Below are experts of layer 13 (counted from 0) of a mixture-of-experts language model. Rows are named up (a neuron's input weights, with its number) and show model dimensions 0-223. Each number is 200 + 30 x the weight over its row's rms, rounded and kept within 0 to 999.
Before each expert's rows: a language model's description of what the expert responds to. This comes from a sample of Wikipedia text that the model never trained on.

# expert 20
Description: Institution words and punctuation in academic citations and biographies, like University, Institute, Society, Sociolog-y, and commas after publisher places.
up0,229,227,211,281,197,157,201,199,188,175,234,193,183,179,179,183,191,238,187,142,237,183,127,209,228,214,202,201,203,267,187,173,174,168,174,210,230,216,189,157,228,221,181,211,215,155,232,225,153,241,217,167,161,189,202,219,173,207,178,207,162,167,120,185,183,210,217,202,184,159,263,211,212,194,169,209,198,141,234,209,248,246,212,181,189,222,238,210,200,208,176,173,187,208,248,191,168,195,163,179,230,251,163,159,232,193,204,232,208,171,207,204,194,192,169,206,178,191,200,221,228,239,204,207,171,214,215,153,209,267,180,216,222,237,174,170,189,208,197,211,197,191,263,261,180,197,189,209,198,209,146,213,195,152,262,204,195,233,191,194,124,201,191,218,194,150,171,183,191,215,230,201,146,242,153,204,186,209,152,195,183,255,149,198,169,277,235,130,214,181,218,187,226,225,215,232,197,202,222,185,197,168,212,232,222,163,237,167,230,228,176,258,183,164,239,218,200,217,194,222,243,227,158,139

# expert 4
Description: Inner and final word pieces of demonyms, place names and plurals, such as F-ren-ch, Sw-iss, Dime-ns-ions, plus words like children, women.
up0,134,190,205,234,194,167,247,195,220,201,157,184,204,244,151,234,191,174,231,255,187,197,244,150,219,177,140,207,190,234,180,209,153,215,202,160,158,163,185,195,192,153,212,267,222,187,175,213,186,184,146,191,216,214,175,184,191,173,217,197,184,164,206,173,137,176,181,233,193,184,239,211,193,224,195,193,180,181,235,205,270,195,213,215,174,142,197,240,187,178,179,180,199,272,207,231,275,202,225,183,151,172,194,204,205,203,239,188,208,217,187,222,193,177,202,160,194,160,224,146,221,147,218,175,186,248,205,238,213,242,242,230,188,215,204,209,164,167,218,198,185,194,186,194,213,231,129,204,203,213,193,129,229,186,157,201,175,226,147,194,235,187,189,197,203,183,176,209,253,180,190,195,204,198,181,213,194,161,227,206,141,208,220,209,172,222,209,130,160,150,204,237,165,172,157,177,227,183,169,248,264,180,255,235,168,191,212,210,205,206,135,167,249,182,218,226,191,252,174,234,213,251,219,224

# expert 7
Description: Second tokens or word pieces of proper names after New, San, National, South, such as York, Ohio, Orlando, Illinois, House, and JPL in asteroid tables.
up0,202,199,230,177,197,186,192,229,203,191,190,171,173,223,198,192,193,217,262,163,225,191,217,150,190,191,194,228,210,151,159,201,203,172,204,210,267,226,189,211,174,205,158,173,188,190,228,218,226,205,208,155,172,186,235,215,231,182,244,184,217,195,198,232,253,122,216,222,225,207,184,179,217,197,202,166,186,176,196,239,189,184,189,177,160,256,183,196,197,168,167,186,241,220,201,230,119,192,183,204,199,209,202,200,212,201,202,201,212,166,216,271,222,190,192,269,247,249,205,205,209,163,173,166,144,182,225,171,158,181,219,184,227,172,241,210,175,185,212,181,189,191,228,186,241,194,208,242,173,192,155,267,201,232,234,216,219,197,235,181,134,217,190,221,198,242,159,178,243,198,205,145,228,228,228,185,176,196,252,161,248,162,220,172,197,262,189,189,129,183,159,212,180,237,205,218,173,162,171,147,182,207,197,198,187,149,256,209,203,216,230,273,154,165,212,244,215,165,180,179,194,240,242,97